Weights of a small mixture-of-experts language model, trained from scratch on English Wikipedia.
Training: a variant of Muon for the experts, 4703 steps.
Below are experts of layer 4 (counted from 0) of a mixture-of-experts language model. Rows are named router (the router's row for the expert), up (a neuron's input weights, with its number) and show model dimensions 0-191. Each number is 50 + 15 x the weight over its row's rms, rounded and kept within 0 to 99.
Before each expert's rows: "gets" lists some tokens that make up at least twice as much of what it gets as of all text. This comes from a sample of Wikipedia text that the model never trained on. Tokens count by the router's weight.

# expert 36
gets: " his", "'s", " a", " her", " their", " he"
router:41 47 43 18 69 41 46 34 37 49 48 68 66 48 49 48 64 52 79 57 59 67 51 43 63 26 43 44 51 62 31 36 50 65 51 57 37 24 90 60 57 55 49 74 39 67 32 46 57 42 41 35 37 73 67 40 62 43 78 20 75 65 57 48 58 59 83 25 45 42 55 59 29 28 44 35 32 75 48 58 51 47 45 48 18 53 37 42 59 41 45 67 57 59 48 38 24 59 42 56 90 47 52 53 44 44 21 47 63 73 34 31 53 35 30 38 42 40 60 40 29 69 68 62 65 35 68 41 41 51 42 71 86 61 39 33 39 43 53 60 39 45 64 24 36 53 47 75 41 56 60 45 60 54 44 63 58 38 79 46 24 31 56 34 55 41 34 53 33 29 54 45 92 73 68 60 57 53 51 51 34 56 62 57 60 71 33 63 24 28 38 73
up0:95 46 48 46 64 66 13 29 57 72 67 60 27 45 73 81 59 59 48 49 60 63 61 24 51 52 82 28 39 60 43 60 55 35 66 60 52 49 91 29 46 62 55 90 56 64 29 39 63 54 53 49 29 74 53 48 41 45 61 22 30 42 58 37 57 78 72 62 59 41 40 62 45 54 62 50 39 74 53 51 51 48 58 39 46 77 60 48 50 43 44 57 58 72 67 44 39 63 46 43 48 36 40 66 58 38 52 67 68 71 37 55 36 37 55 50 77 48 47 46 42 35 55 44 52 49 54 64 58 16 48 50 44 25 52 66 73 45 52 51 71 26 54 40 41 89 42 47 29 57 40 55 33 46 52 69 30 43 40 45 31 22 59 21 28 75 47 45 82 40 63 49 62 42 64 54 31 73 41 61 42 41 31 64 65 51 78 48 40 54 69 53
up1:35 39 31 40 39 34 46 52 54 54 66 12 48 70 57 39 66 66 37 38 44 58 31 00 51 57 40 46 36 38 59 65 44 38 62 35 61 31 50 52 58 62 57 77 64 36 56 63 38 52 51 42 11 12 44 69 56 58 46 63 34 62 59 40 45 45 34 46 38 34 49 40 46 57 51 27 30 30 57 45 75 51 40 34 35 34 30 61 35 69 27 48 38 50 32 27 51 49 28 32 37 54 39 38 58 52 69 56 71 38 13 36 42 48 33 57 52 49 52 27 38 43 22 78 36 84 36 53 43 38 42 32 52 10 59 61 37 59 49 54 66 61 54 51 59 44 49 05 65 50 49 50 50 38 44 41 71 58 60 48 45 45 59 31 53 35 57 48 46 70 38 50 84 87 43 39 55 42 54 56 84 51 49 41 45 45 54 41 44 40 44 20
up2:43 63 40 60 49 60 56 09 50 40 63 37 58 36 50 49 33 32 64 38 82 70 52 40 38 42 84 64 39 59 45 26 40 48 47 38 30 64 41 36 37 65 49 37 45 51 74 36 38 27 45 30 37 46 57 46 39 49 57 53 42 36 51 32 84 86 55 42 36 42 58 51 63 54 26 38 30 51 44 69 47 40 47 35 42 39 43 46 56 60 33 65 43 47 44 17 54 49 70 57 48 35 39 76 21 45 64 53 53 49 29 18 78 76 39 55 65 44 57 41 77 39 29 52 28 44 17 42 28 52 18 53 66 45 58 41 40 56 43 37 40 53 56 56 34 51 56 57 26 22 58 43 41 62 65 58 23 50 74 41 84 32 63 34 49 53 46 54 43 46 49 34 65 83 65 54 62 74 47 33 38 66 56 44 40 50 85 56 47 30 17 69
up3:49 52 79 60 83 39 28 40 52 41 66 35 26 42 63 27 37 45 61 53 39 57 31 63 57 61 51 45 44 71 62 36 48 30 41 50 23 75 64 46 44 47 33 53 51 53 37 25 34 41 53 54 41 22 63 60 51 48 48 36 37 51 58 32 74 43 20 30 53 12 39 62 65 73 60 69 45 48 69 50 43 56 25 63 66 40 62 46 42 41 48 62 66 71 57 24 40 42 42 33 61 68 65 35 54 33 49 26 52 27 62 64 19 45 50 36 72 44 28 84 24 40 46 68 72 36 21 45 18 46 50 78 50 51 68 59 43 74 53 47 96 64 62 62 53 54 36 59 46 61 52 58 61 38 64 33 69 52 39 40 37 69 29 42 42 54 53 67 75 52 57 55 59 52 66 63 62 52 58 60 40 79 46 43 50 15 28 55 48 55 39 70
up4:36 50 20 10 42 70 48 17 62 39 51 41 39 48 41 56 49 65 67 69 51 25 27 48 50 56 61 55 52 36 24 70 31 77 48 42 40 48 87 42 43 48 53 56 35 21 72 59 77 18 48 37 53 64 68 76 43 61 65 53 51 23 16 30 57 41 24 51 64 42 70 54 40 50 51 45 53 29 51 79 36 55 22 73 44 42 70 68 51 58 66 50 45 33 54 61 36 45 45 30 35 47 47 89 64 79 43 47 47 41 72 44 52 43 64 64 48 36 59 49 38 55 74 48 48 36 53 46 47 12 36 61 43 53 73 63 41 58 44 62 44 39 67 45 65 45 58 70 48 42 41 64 54 59 46 64 48 41 44 21 42 31 42 27 36 66 63 56 53 71 64 50 66 51 71 63 52 56 48 55 21 52 40 57 47 67 63 30 38 41 09 45
up5:28 68 48 82 38 59 54 65 32 47 59 45 58 56 53 69 52 37 15 65 87 25 50 25 52 44 52 55 76 35 37 59 44 28 46 63 50 67 72 53 70 38 58 79 20 72 27 43 54 55 49 51 46 59 23 46 68 31 50 37 43 52 49 59 45 68 76 64 42 68 74 64 45 32 29 50 49 46 33 70 43 51 39 35 66 55 56 54 59 54 30 48 60 37 55 66 35 59 81 49 57 43 42 52 42 63 28 31 54 27 37 42 45 46 56 52 45 54 50 51 42 35 57 29 47 51 42 76 31 14 27 52 39 45 41 51 49 61 27 80 52 52 41 45 32 64 36 33 61 50 54 18 45 18 30 28 40 45 63 44 49 53 33 41 53 56 32 79 42 68 58 38 35 66 47 35 34 46 60 15 39 87 45 62 44 09 43 62 39 72 55 54
up6:71 60 74 78 46 46 68 40 72 49 42 30 58 66 10 59 51 63 25 38 38 29 43 54 46 41 63 76 28 30 27 58 57 60 62 58 61 47 59 75 58 49 75 58 34 21 52 36 58 50 61 66 37 38 41 22 54 33 80 25 43 52 71 52 51 40 50 31 41 58 61 67 32 18 56 40 48 57 45 39 42 70 40 55 61 32 68 71 45 39 24 60 74 42 56 59 60 37 67 86 59 37 60 47 52 52 44 57 26 09 30 60 45 56 37 57 48 40 28 59 21 46 44 47 50 46 43 35 40 03 50 21 55 56 47 33 34 27 56 37 52 59 47 54 63 37 56 40 44 44 64 47 53 51 51 26 42 45 21 60 63 51 38 24 71 39 49 38 42 44 12 55 59 74 48 42 38 54 46 51 63 57 49 71 37 36 63 59 61 37 67 35
up7:64 42 60 62 68 53 80 39 58 48 48 64 39 29 50 34 49 77 61 51 29 64 45 43 40 62 41 67 46 95 27 27 19 64 44 50 43 43 40 59 54 55 13 55 43 47 65 74 49 47 52 51 49 57 73 48 22 59 65 36 38 35 53 27 25 49 76 50 29 62 45 25 53 50 29 83 40 76 56 68 56 43 36 69 39 43 63 47 47 51 29 44 25 84 50 45 47 71 45 53 53 28 66 60 62 42 64 54 30 42 56 25 27 67 54 59 23 46 66 36 58 36 60 65 30 51 62 91 44 76 58 63 42 41 49 48 49 37 63 59 50 63 56 33 49 38 67 64 34 42 66 50 37 52 60 70 29 64 47 36 25 59 35 28 81 39 31 51 44 39 61 29 49 58 62 31 40 45 58 35 44 92 63 36 50 61 38 59 41 64 39 41
up8:42 54 37 35 52 53 84 20 41 77 47 61 43 64 40 51 57 66 63 46 58 56 71 65 66 68 34 70 45 63 56 61 56 55 43 36 64 50 71 27 74 54 47 47 55 33 49 44 38 38 47 20 17 42 58 43 31 63 56 57 58 44 31 45 44 53 00 36 41 24 53 45 29 38 49 44 43 39 52 57 45 56 48 68 49 29 38 34 61 57 54 62 10 44 58 64 53 53 35 66 47 67 49 43 39 66 45 29 55 70 77 53 56 14 48 61 40 72 43 55 55 59 59 27 41 26 49 65 32 71 64 46 46 16 46 43 62 64 39 46 35 43 54 41 40 57 57 54 67 45 91 57 80 60 38 66 80 55 63 31 76 60 62 45 42 71 39 66 47 32 39 53 68 52 45 60 52 45 94 84 54 46 60 41 45 45 47 55 48 88 55 56
up9:56 80 50 40 72 38 33 63 57 55 81 58 60 48 54 24 16 69 63 27 62 60 43 54 36 25 41 89 54 47 46 60 35 45 51 55 60 09 47 33 58 89 64 83 37 53 31 39 39 57 62 24 32 52 38 64 51 77 53 57 53 46 54 58 33 64 61 41 73 46 58 56 34 41 38 61 39 60 38 46 48 46 63 43 61 50 43 35 33 39 68 68 45 43 61 83 48 47 55 35 47 47 65 40 49 83 43 48 47 55 47 61 21 34 33 41 80 37 40 50 45 57 45 54 60 42 60 73 53 45 61 59 68 62 28 40 44 42 57 29 50 50 54 41 36 37 62 48 34 31 54 60 33 84 63 32 47 37 18 58 48 28 63 60 59 55 49 83 60 52 90 31 71 44 50 47 81 35 52 46 40 57 52 46 55 48 57 62 55 90 27 66
up10:65 43 58 99 39 57 46 43 51 45 39 33 61 90 35 52 43 78 42 53 47 54 50 40 51 44 52 47 59 58 63 57 54 71 39 44 61 33 55 60 66 24 45 73 38 51 46 60 53 57 30 36 31 69 41 70 51 52 63 56 72 66 47 59 55 39 45 64 40 13 33 21 37 53 54 46 70 38 53 54 37 33 30 79 58 41 55 36 54 64 38 33 57 46 63 19 49 50 47 40 67 45 40 32 48 71 62 65 66 23 54 24 39 43 51 53 58 33 22 72 42 53 39 42 48 66 80 58 71 26 58 46 79 64 56 34 65 40 90 75 46 67 33 45 52 23 54 73 48 51 37 58 41 42 63 63 51 51 47 43 40 81 39 42 48 56 31 53 44 52 29 47 56 70 70 49 58 62 42 43 48 43 46 60 73 55 57 68 41 64 56 54

# expert 9
gets: " the", " ", " |", " in", " a", " The"
router:73 35 33 00 87 19 65 72 17 98 62 68 52 46 90 22 49 38 47 61 37 55 77 59 55 52 37 37 71 47 44 58 45 26 31 30 59 60 52 31 38 46 52 45 63 52 41 66 46 69 50 45 31 51 34 48 57 31 53 69 31 34 49 70 36 67 44 59 46 59 47 72 59 44 62 37 71 30 54 46 70 45 32 47 38 64 58 39 46 50 63 49 51 49 42 36 50 46 50 44 41 67 55 47 80 51 77 56 50 44 62 48 59 56 52 36 48 80 58 51 29 57 59 41 71 25 34 25 68 60 56 54 59 61 44 48 28 51 25 39 51 12 50 15 41 43 41 52 45 70 42 64 45 28 65 58 44 47 48 55 54 48 42 59 61 64 37 69 67 61 53 51 50 52 49 74 50 39 56 38 29 64 49 58 49 49 35 14 59 47 59 81
up0:73 56 46 46 52 59 62 33 55 38 38 41 44 71 55 35 39 55 43 59 43 48 57 44 12 35 49 87 61 54 59 42 54 53 49 56 22 43 61 62 46 27 55 69 23 48 45 49 61 44 37 07 37 39 38 47 50 31 56 37 44 77 00 56 36 78 59 41 40 60 42 40 67 50 64 46 54 56 27 33 40 77 39 33 52 41 56 30 46 24 22 46 48 71 33 90 56 74 40 75 29 57 23 73 54 35 43 54 61 48 36 48 32 60 47 36 47 46 32 31 44 45 45 61 29 49 52 57 52 48 63 31 50 37 42 77 59 45 58 24 45 64 49 44 57 29 35 44 60 13 72 49 57 45 38 55 64 54 40 47 51 24 55 54 74 29 52 71 60 54 44 37 84 61 40 35 26 64 85 72 33 38 59 54 43 47 41 45 53 58 39 47
up1:28 55 50 47 69 35 61 39 57 52 52 33 70 82 48 49 73 48 42 50 51 23 43 44 57 40 37 32 42 66 58 65 38 44 37 33 65 50 60 21 55 73 20 44 71 33 38 36 60 61 99 34 42 47 50 47 34 76 50 54 72 61 43 63 65 49 44 47 60 50 20 49 64 37 80 59 84 39 45 34 35 83 52 62 33 59 37 54 87 42 40 60 60 61 50 52 56 37 37 71 38 49 49 46 61 63 56 50 61 60 45 36 22 79 48 36 57 85 49 55 50 47 52 67 30 37 23 61 49 36 53 33 28 53 27 51 94 33 54 56 42 57 46 46 67 49 51 61 65 54 57 82 70 29 55 56 46 39 83 43 46 65 63 63 41 70 51 57 61 41 45 41 56 81 51 55 64 50 76 50 31 54 32 42 77 45 51 71 56 64 46 45
up2:49 50 28 59 41 32 46 49 31 58 28 45 20 66 58 50 44 53 48 61 31 42 72 61 58 50 26 67 51 48 41 45 48 23 35 62 37 39 28 79 36 40 43 80 47 24 34 27 46 52 63 48 06 56 63 66 11 48 47 65 42 62 52 91 52 76 54 45 61 11 50 59 63 65 40 53 12 22 49 30 60 51 42 76 23 54 55 63 38 52 41 64 70 64 48 69 61 39 35 70 58 52 53 36 53 53 56 57 79 36 55 48 62 41 39 68 60 40 58 51 57 42 23 52 30 48 85 71 25 50 44 45 36 56 55 35 80 50 44 46 37 52 33 44 60 59 36 55 60 57 33 43 63 50 42 58 40 53 58 47 53 67 73 68 61 50 75 60 41 33 44 52 50 56 47 44 46 64 46 45 26 48 59 33 67 17 61 24 53 53 37 15
up3:47 36 53 39 41 53 52 69 42 06 72 46 54 81 26 73 73 43 45 80 52 59 27 42 56 28 24 71 48 45 48 35 36 52 28 47 29 20 40 48 37 65 72 79 64 75 51 23 62 58 47 63 34 57 64 55 55 77 42 48 49 49 50 27 65 46 41 25 53 70 68 41 50 76 32 52 64 40 63 38 32 59 36 49 42 50 57 68 50 77 58 59 40 44 57 61 52 17 38 42 51 43 36 39 13 52 51 54 46 51 32 27 41 44 50 54 46 66 54 38 41 67 41 26 62 80 48 41 53 32 36 46 47 46 54 37 32 60 50 00 37 58 51 51 80 45 38 53 47 43 64 43 29 63 50 53 51 38 61 44 54 47 66 29 41 40 68 59 61 55 71 28 24 77 37 42 42 24 51 34 63 63 52 21 49 57 55 44 38 53 46 51
up4:41 69 69 53 42 45 20 63 43 44 31 55 43 72 68 56 51 62 24 46 73 58 40 57 59 45 36 38 99 65 39 56 38 38 67 26 54 92 52 42 76 40 51 48 64 45 63 46 76 60 42 24 48 44 55 36 55 34 15 39 54 89 49 87 43 38 56 60 34 51 75 47 56 62 45 24 65 34 12 51 52 52 53 62 58 14 62 48 31 60 35 48 69 45 62 28 51 48 17 32 33 50 39 28 48 36 71 38 71 44 64 36 63 66 42 73 63 56 64 61 47 51 35 49 52 66 42 45 29 47 47 41 45 47 68 29 29 50 38 31 59 65 37 51 63 68 52 40 77 56 49 67 41 35 49 58 49 48 45 49 46 54 63 50 65 18 32 27 69 57 53 39 56 55 48 48 48 51 70 55 47 59 48 34 42 49 67 41 39 68 76 69
up5:39 52 36 22 68 51 14 53 60 68 57 33 27 62 45 45 74 59 48 49 42 65 71 46 40 41 54 33 41 46 59 56 39 59 52 19 60 41 66 48 57 47 66 45 59 44 57 45 52 54 32 72 32 51 28 75 22 67 38 84 45 42 30 68 65 33 52 16 46 66 46 68 56 52 50 67 34 41 54 58 37 73 36 62 54 78 70 66 36 57 54 46 74 73 38 73 26 28 32 64 56 32 67 47 66 39 92 56 53 46 38 46 50 43 53 42 50 28 68 25 71 49 62 58 58 61 58 50 41 56 72 28 52 39 56 53 70 62 59 30 50 63 43 45 78 57 73 49 45 62 13 62 55 46 44 34 68 91 34 49 56 68 28 51 57 42 68 44 27 57 52 51 54 49 56 51 39 51 36 47 38 20 44 16 87 62 40 53 43 53 33 51
up6:51 61 35 52 43 72 46 37 52 26 42 52 45 56 39 49 56 40 56 63 51 48 70 42 61 38 30 38 49 16 62 54 74 44 65 46 24 50 57 61 65 42 41 60 30 42 52 56 53 34 65 56 34 39 31 53 47 53 40 39 42 44 52 67 47 36 54 55 31 37 57 43 55 37 56 49 36 35 62 56 32 74 39 54 63 23 61 53 29 75 29 99 44 68 20 63 70 57 50 58 40 37 48 45 23 33 36 46 45 49 56 28 25 29 53 86 66 53 34 51 36 39 49 74 43 67 51 33 31 31 52 47 59 58 81 25 48 46 73 57 83 41 68 59 73 60 71 61 37 39 74 51 43 36 48 50 41 38 55 44 45 17 48 38 75 42 66 51 50 62 68 62 34 26 69 57 29 58 29 64 62 72 50 27 78 54 10 57 25 65 53 50
up7:46 39 28 40 42 53 48 31 55 45 40 45 50 40 53 74 93 32 37 47 66 27 55 51 56 71 67 64 51 39 69 36 24 39 58 76 58 42 56 51 25 51 33 54 75 36 37 30 59 65 47 55 45 61 26 58 25 23 51 42 47 71 26 52 32 22 51 49 53 31 27 56 41 45 26 37 36 46 44 67 71 51 65 17 56 68 00 69 61 40 58 49 45 39 49 39 60 50 33 55 69 35 38 22 40 46 53 67 53 54 42 50 38 41 63 50 47 43 58 53 84 52 58 49 30 67 73 45 48 48 55 35 48 70 40 59 47 55 37 35 75 71 37 57 63 49 38 57 35 49 51 55 35 75 24 32 34 38 32 39 61 50 50 55 37 60 59 33 59 67 20 66 52 52 61 66 55 53 33 55 47 66 64 55 37 24 19 45 52 82 53 45
up8:70 44 74 36 42 39 57 56 37 52 54 58 48 55 70 48 57 66 44 41 64 49 28 32 43 19 61 64 51 50 39 48 41 46 50 56 67 55 55 82 41 48 45 53 50 65 40 49 59 76 56 58 25 51 35 70 78 68 29 51 60 40 53 50 47 34 42 66 46 37 58 44 21 41 56 35 43 54 58 76 57 51 49 64 26 43 51 41 53 53 42 75 21 46 44 55 36 59 32 44 58 48 65 43 59 69 41 49 61 47 42 54 00 62 36 80 38 56 12 76 64 61 67 42 31 33 43 78 43 28 52 60 51 26 25 44 84 35 51 64 28 99 51 62 27 50 40 45 58 48 48 63 69 64 37 70 54 52 50 35 52 44 34 33 50 47 11 51 45 64 37 64 40 57 40 52 28 42 36 57 56 49 26 25 76 59 35 55 44 57 48 39
up9:73 51 38 50 70 53 74 77 49 30 35 29 31 52 45 55 35 56 50 37 76 34 28 49 30 20 47 38 54 61 64 68 32 55 32 65 57 54 58 35 76 39 55 29 30 36 30 49 55 55 86 36 62 44 55 40 47 58 27 62 31 64 58 28 54 53 40 50 38 55 31 56 49 58 41 34 79 38 61 71 45 42 60 88 74 51 31 48 00 69 37 48 53 34 30 62 38 64 33 58 55 59 10 48 50 33 65 65 44 53 73 61 52 47 68 38 35 83 42 66 77 35 59 36 55 61 44 48 55 66 64 69 49 71 39 42 61 18 46 42 41 74 37 60 37 41 44 68 66 64 39 36 62 55 31 37 50 63 58 51 57 72 57 54 56 34 48 56 40 72 40 49 46 52 62 55 78 44 27 53 60 24 73 55 72 41 47 49 54 56 53 44
up10:59 77 46 08 30 57 22 51 63 34 59 59 65 51 61 44 36 63 51 73 70 62 62 63 46 45 32 38 65 55 66 49 64 57 71 40 52 39 46 39 40 50 52 55 57 35 44 48 42 59 89 35 42 50 57 72 54 60 16 31 48 45 31 56 43 50 50 44 44 60 42 38 21 72 48 70 46 43 72 47 68 53 63 62 35 30 37 34 40 51 36 55 48 36 57 51 51 36 36 44 46 33 33 56 66 49 51 31 37 24 32 55 68 55 53 57 47 42 33 61 34 48 24 65 73 63 60 88 33 62 69 73 26 34 40 55 83 54 54 41 22 62 19 82 30 28 73 32 61 38 57 40 80 44 56 40 60 68 51 59 41 68 63 57 44 24 61 58 61 47 44 42 43 71 30 29 33 46 39 65 45 14 54 25 38 49 29 66 51 39 61 76

# expert 15
gets: " |", "|", " the", " a", " was", " The"
router:74 37 29 04 88 13 68 78 19 99 53 66 48 42 86 26 51 36 48 59 34 53 74 61 55 51 33 39 71 49 43 51 41 19 29 28 62 68 51 32 39 47 51 49 62 48 42 68 49 64 50 43 33 54 43 49 53 25 49 69 36 38 52 56 30 71 43 57 43 55 49 70 55 49 57 37 62 31 48 43 70 52 36 48 39 64 47 38 42 59 60 48 55 56 39 40 44 46 42 54 38 62 51 45 81 60 75 64 45 45 58 46 50 60 54 32 53 82 58 54 29 59 61 44 69 30 33 25 66 65 53 54 59 59 41 36 33 55 25 34 55 14 56 21 46 47 37 50 48 67 42 66 49 25 64 59 43 46 39 52 60 44 41 57 68 65 36 69 68 61 51 55 57 55 46 74 50 42 62 37 30 66 55 65 51 38 42 12 51 50 59 74
up0:71 33 56 43 55 16 31 52 76 46 62 34 36 78 51 41 59 46 41 78 21 52 38 52 34 74 56 28 42 56 55 56 52 62 66 33 28 53 37 55 59 52 44 55 32 24 55 51 38 64 51 24 36 29 48 55 34 53 27 57 34 52 10 71 47 51 68 16 46 69 22 55 39 66 68 63 57 51 26 51 72 18 62 58 68 26 47 36 42 51 42 50 52 61 48 44 49 57 73 62 57 37 25 65 47 77 46 13 26 48 68 51 66 44 63 46 29 55 42 62 85 39 20 41 48 28 31 47 47 40 25 44 66 32 24 63 45 54 45 52 60 69 25 55 48 37 33 60 61 49 73 48 54 36 24 65 40 75 63 64 56 64 58 60 39 59 35 61 63 59 44 41 39 64 64 49 51 62 53 59 46 47 47 39 53 15 66 45 33 49 59 26
up1:38 26 50 47 61 46 31 48 54 56 54 52 33 62 46 41 40 48 42 35 53 58 45 59 38 50 28 40 39 43 54 37 42 32 46 46 46 61 56 64 84 59 56 46 52 68 11 50 79 72 38 54 34 28 47 47 33 57 53 21 46 51 63 68 48 40 69 57 55 38 38 42 42 61 55 60 34 29 25 25 43 59 43 66 28 45 44 79 39 55 25 65 60 64 56 68 47 36 18 48 69 40 52 46 02 40 38 18 49 47 39 57 42 55 71 77 57 51 74 36 53 45 11 68 53 59 59 28 43 51 46 53 60 60 45 54 27 32 57 36 56 70 54 44 58 63 24 52 62 37 59 64 58 51 51 47 35 72 87 21 57 27 30 54 67 67 54 68 36 23 39 31 85 37 40 60 69 71 52 70 55 63 45 25 46 39 58 37 39 72 33 26
up2:32 55 51 52 54 43 47 58 65 76 54 60 59 54 64 48 54 54 52 30 43 67 65 55 30 70 51 60 64 44 53 30 32 43 54 33 48 34 38 45 41 69 61 63 44 55 69 49 43 66 63 58 40 60 64 66 18 58 62 29 50 62 16 46 48 41 48 66 47 32 38 44 26 49 44 42 46 55 16 51 33 74 67 48 51 50 34 53 08 69 25 54 46 34 49 42 61 47 22 43 32 41 24 56 47 51 59 23 49 65 39 45 44 43 43 47 47 56 35 61 52 38 58 64 04 58 61 48 50 27 13 58 61 44 49 61 66 52 70 40 93 50 31 51 65 40 45 41 47 65 69 36 67 55 53 45 26 68 42 39 39 53 32 25 63 46 39 57 00 48 63 47 57 44 85 21 55 54 64 30 24 62 67 58 65 38 37 60 55 13 40 29
up3:45 56 44 37 45 57 55 54 81 56 53 35 64 45 41 36 59 43 61 94 43 76 50 70 59 59 67 59 53 55 61 55 26 53 46 66 11 65 86 59 72 36 61 42 63 64 38 59 66 47 58 50 41 63 42 40 57 40 41 79 42 88 46 61 73 57 57 63 48 24 50 69 64 61 34 70 54 26 41 35 60 58 46 44 33 57 33 34 63 61 51 58 22 31 59 86 52 41 65 54 44 77 69 53 50 66 86 54 45 61 39 38 56 69 48 56 45 31 60 79 63 57 34 41 22 45 56 58 16 41 28 19 50 60 45 27 58 48 54 51 46 50 46 54 71 72 49 33 28 71 41 49 51 67 55 42 38 42 35 46 40 15 21 61 78 52 59 81 60 41 68 69 52 52 39 51 31 51 59 71 57 57 53 60 54 32 57 27 44 35 40 55
up4:51 49 47 51 85 45 36 41 39 48 34 26 37 31 65 33 54 77 51 48 18 86 29 40 49 57 47 64 58 75 42 59 31 71 63 70 74 37 57 57 62 47 52 80 57 69 59 54 35 53 62 49 62 35 38 53 27 80 74 53 50 53 29 63 45 48 51 53 32 15 37 55 46 69 31 35 54 40 68 59 34 51 69 50 61 44 36 74 27 55 24 94 57 72 52 85 64 57 46 62 34 40 57 45 36 38 68 49 57 80 31 73 46 42 30 36 61 58 45 77 45 52 48 69 42 50 66 64 41 47 44 54 31 36 62 47 65 47 43 47 55 52 83 43 44 57 36 08 46 37 75 75 68 51 71 43 46 38 36 41 37 37 72 51 56 63 53 51 52 28 38 64 36 44 54 55 30 45 62 52 57 44 60 52 54 59 43 56 62 49 57 06
up5:52 68 46 88 48 54 69 65 54 57 53 45 30 67 49 61 46 45 66 66 72 42 39 61 69 40 77 62 67 62 56 59 57 54 44 34 42 68 71 54 65 85 40 80 64 52 60 64 51 26 61 49 43 31 25 41 51 61 48 39 33 69 45 58 37 30 58 50 51 22 34 39 38 50 46 61 50 46 36 64 23 44 45 62 54 63 31 68 63 48 44 95 46 71 68 38 82 58 48 47 51 38 60 48 63 61 36 27 30 58 54 48 68 70 35 91 55 46 02 46 64 71 37 41 64 53 79 32 66 29 46 35 33 65 74 45 58 41 48 45 52 27 42 40 29 37 33 61 39 58 62 58 44 47 63 16 36 38 52 51 49 56 63 40 31 59 31 59 74 56 49 61 67 61 58 52 56 82 27 65 45 50 72 57 55 39 74 37 31 45 53 53
up6:46 52 60 61 64 64 51 53 62 68 41 27 35 48 67 56 48 81 39 76 56 49 43 52 42 46 42 45 54 77 27 49 22 44 39 63 71 67 69 54 50 69 20 64 60 62 33 54 52 40 28 34 58 54 56 54 46 79 42 39 68 62 44 70 47 71 62 47 42 66 77 45 73 41 48 42 23 39 35 71 47 39 60 60 50 39 72 52 83 46 40 50 38 73 49 67 60 41 53 48 45 63 81 45 28 75 34 49 71 64 56 34 48 54 65 66 42 36 56 37 56 49 62 59 70 68 48 67 36 68 74 55 53 37 31 46 56 63 68 62 52 65 46 77 56 47 60 18 31 59 33 56 41 65 63 20 54 87 47 53 23 42 55 62 47 70 65 42 60 43 09 65 21 46 40 50 50 76 45 61 72 55 71 34 46 60 39 55 59 51 56 00
up7:48 47 57 53 33 45 27 21 49 51 59 71 55 53 52 56 63 52 32 32 28 41 26 65 46 46 48 54 72 69 58 60 34 63 38 49 57 83 40 53 36 61 55 36 30 37 42 61 63 09 61 29 63 58 38 88 29 80 23 60 63 69 37 65 48 50 45 39 41 39 52 47 47 40 59 56 36 55 56 62 53 51 65 42 62 65 36 43 47 52 34 53 54 87 75 66 57 25 42 44 49 27 35 81 34 77 40 41 66 62 48 37 67 40 27 83 39 45 30 41 47 44 10 76 63 58 50 77 35 36 54 54 15 42 42 35 56 34 58 53 72 60 51 57 58 52 20 32 36 45 55 60 39 20 44 22 20 59 58 38 69 50 45 84 52 49 50 35 55 30 56 56 58 64 68 47 57 55 49 55 53 49 45 60 44 59 42 57 30 50 35 20
up8:58 62 42 64 66 60 55 56 57 40 54 55 50 83 56 58 50 43 39 58 48 38 57 37 38 00 56 48 54 47 31 34 34 32 38 49 30 34 52 41 41 70 39 72 25 39 47 39 45 55 48 55 43 47 48 52 50 51 44 50 60 25 49 68 56 44 62 08 48 55 11 33 65 48 40 81 55 22 43 31 15 33 23 43 25 42 56 55 36 55 37 52 66 36 43 38 51 66 71 48 42 60 73 63 39 47 42 45 27 41 44 63 67 39 57 41 58 51 33 58 52 56 35 48 72 47 38 54 31 53 59 17 41 29 59 38 61 38 52 58 54 42 67 37 51 52 32 50 52 37 58 29 75 32 48 64 42 49 39 32 29 34 63 61 61 54 34 38 54 58 51 87 31 46 09 26 48 55 59 38 52 59 51 38 67 30 52 78 59 28 54 06
up9:32 47 46 50 71 47 43 46 48 54 57 51 21 76 68 40 48 54 16 57 53 63 55 39 17 37 65 58 69 47 55 15 60 35 57 39 20 52 57 65 65 15 48 71 35 30 60 76 41 32 28 37 45 26 50 69 55 55 26 77 52 38 56 81 56 44 62 51 57 56 35 56 53 58 62 46 60 26 74 15 47 65 56 47 69 49 62 47 22 14 36 48 28 45 46 45 46 40 69 49 55 39 54 33 63 72 53 17 53 28 71 49 50 63 49 57 36 30 47 74 46 52 84 61 46 69 49 64 43 49 32 43 38 56 79 64 30 36 46 70 80 59 45 43 62 51 58 49 58 33 48 67 56 59 48 47 45 35 09 34 63 47 57 40 49 51 46 46 84 42 57 49 27 39 51 50 46 55 77 30 45 58 49 21 65 53 50 38 65 68 31 55
up10:71 72 56 59 27 38 38 52 28 51 48 15 60 62 36 60 58 37 37 53 52 52 57 16 46 29 61 48 52 39 46 65 73 40 52 61 51 48 41 46 44 60 34 40 38 56 43 62 61 54 48 38 42 40 47 44 16 59 07 46 43 49 29 50 63 46 38 32 44 71 44 50 50 33 46 35 58 41 45 49 70 58 41 54 33 44 27 54 57 46 26 69 45 47 75 60 75 65 77 25 49 52 54 19 43 81 16 49 63 68 53 34 40 49 63 67 52 66 43 65 60 48 31 33 45 51 48 49 31 42 53 56 52 19 67 63 66 61 57 71 40 23 50 77 49 52 39 39 45 23 91 74 47 68 42 64 64 18 31 39 47 61 59 35 55 66 70 78 50 74 48 59 43 30 45 43 57 27 18 44 48 56 67 47 79 30 41 52 50 74 67 27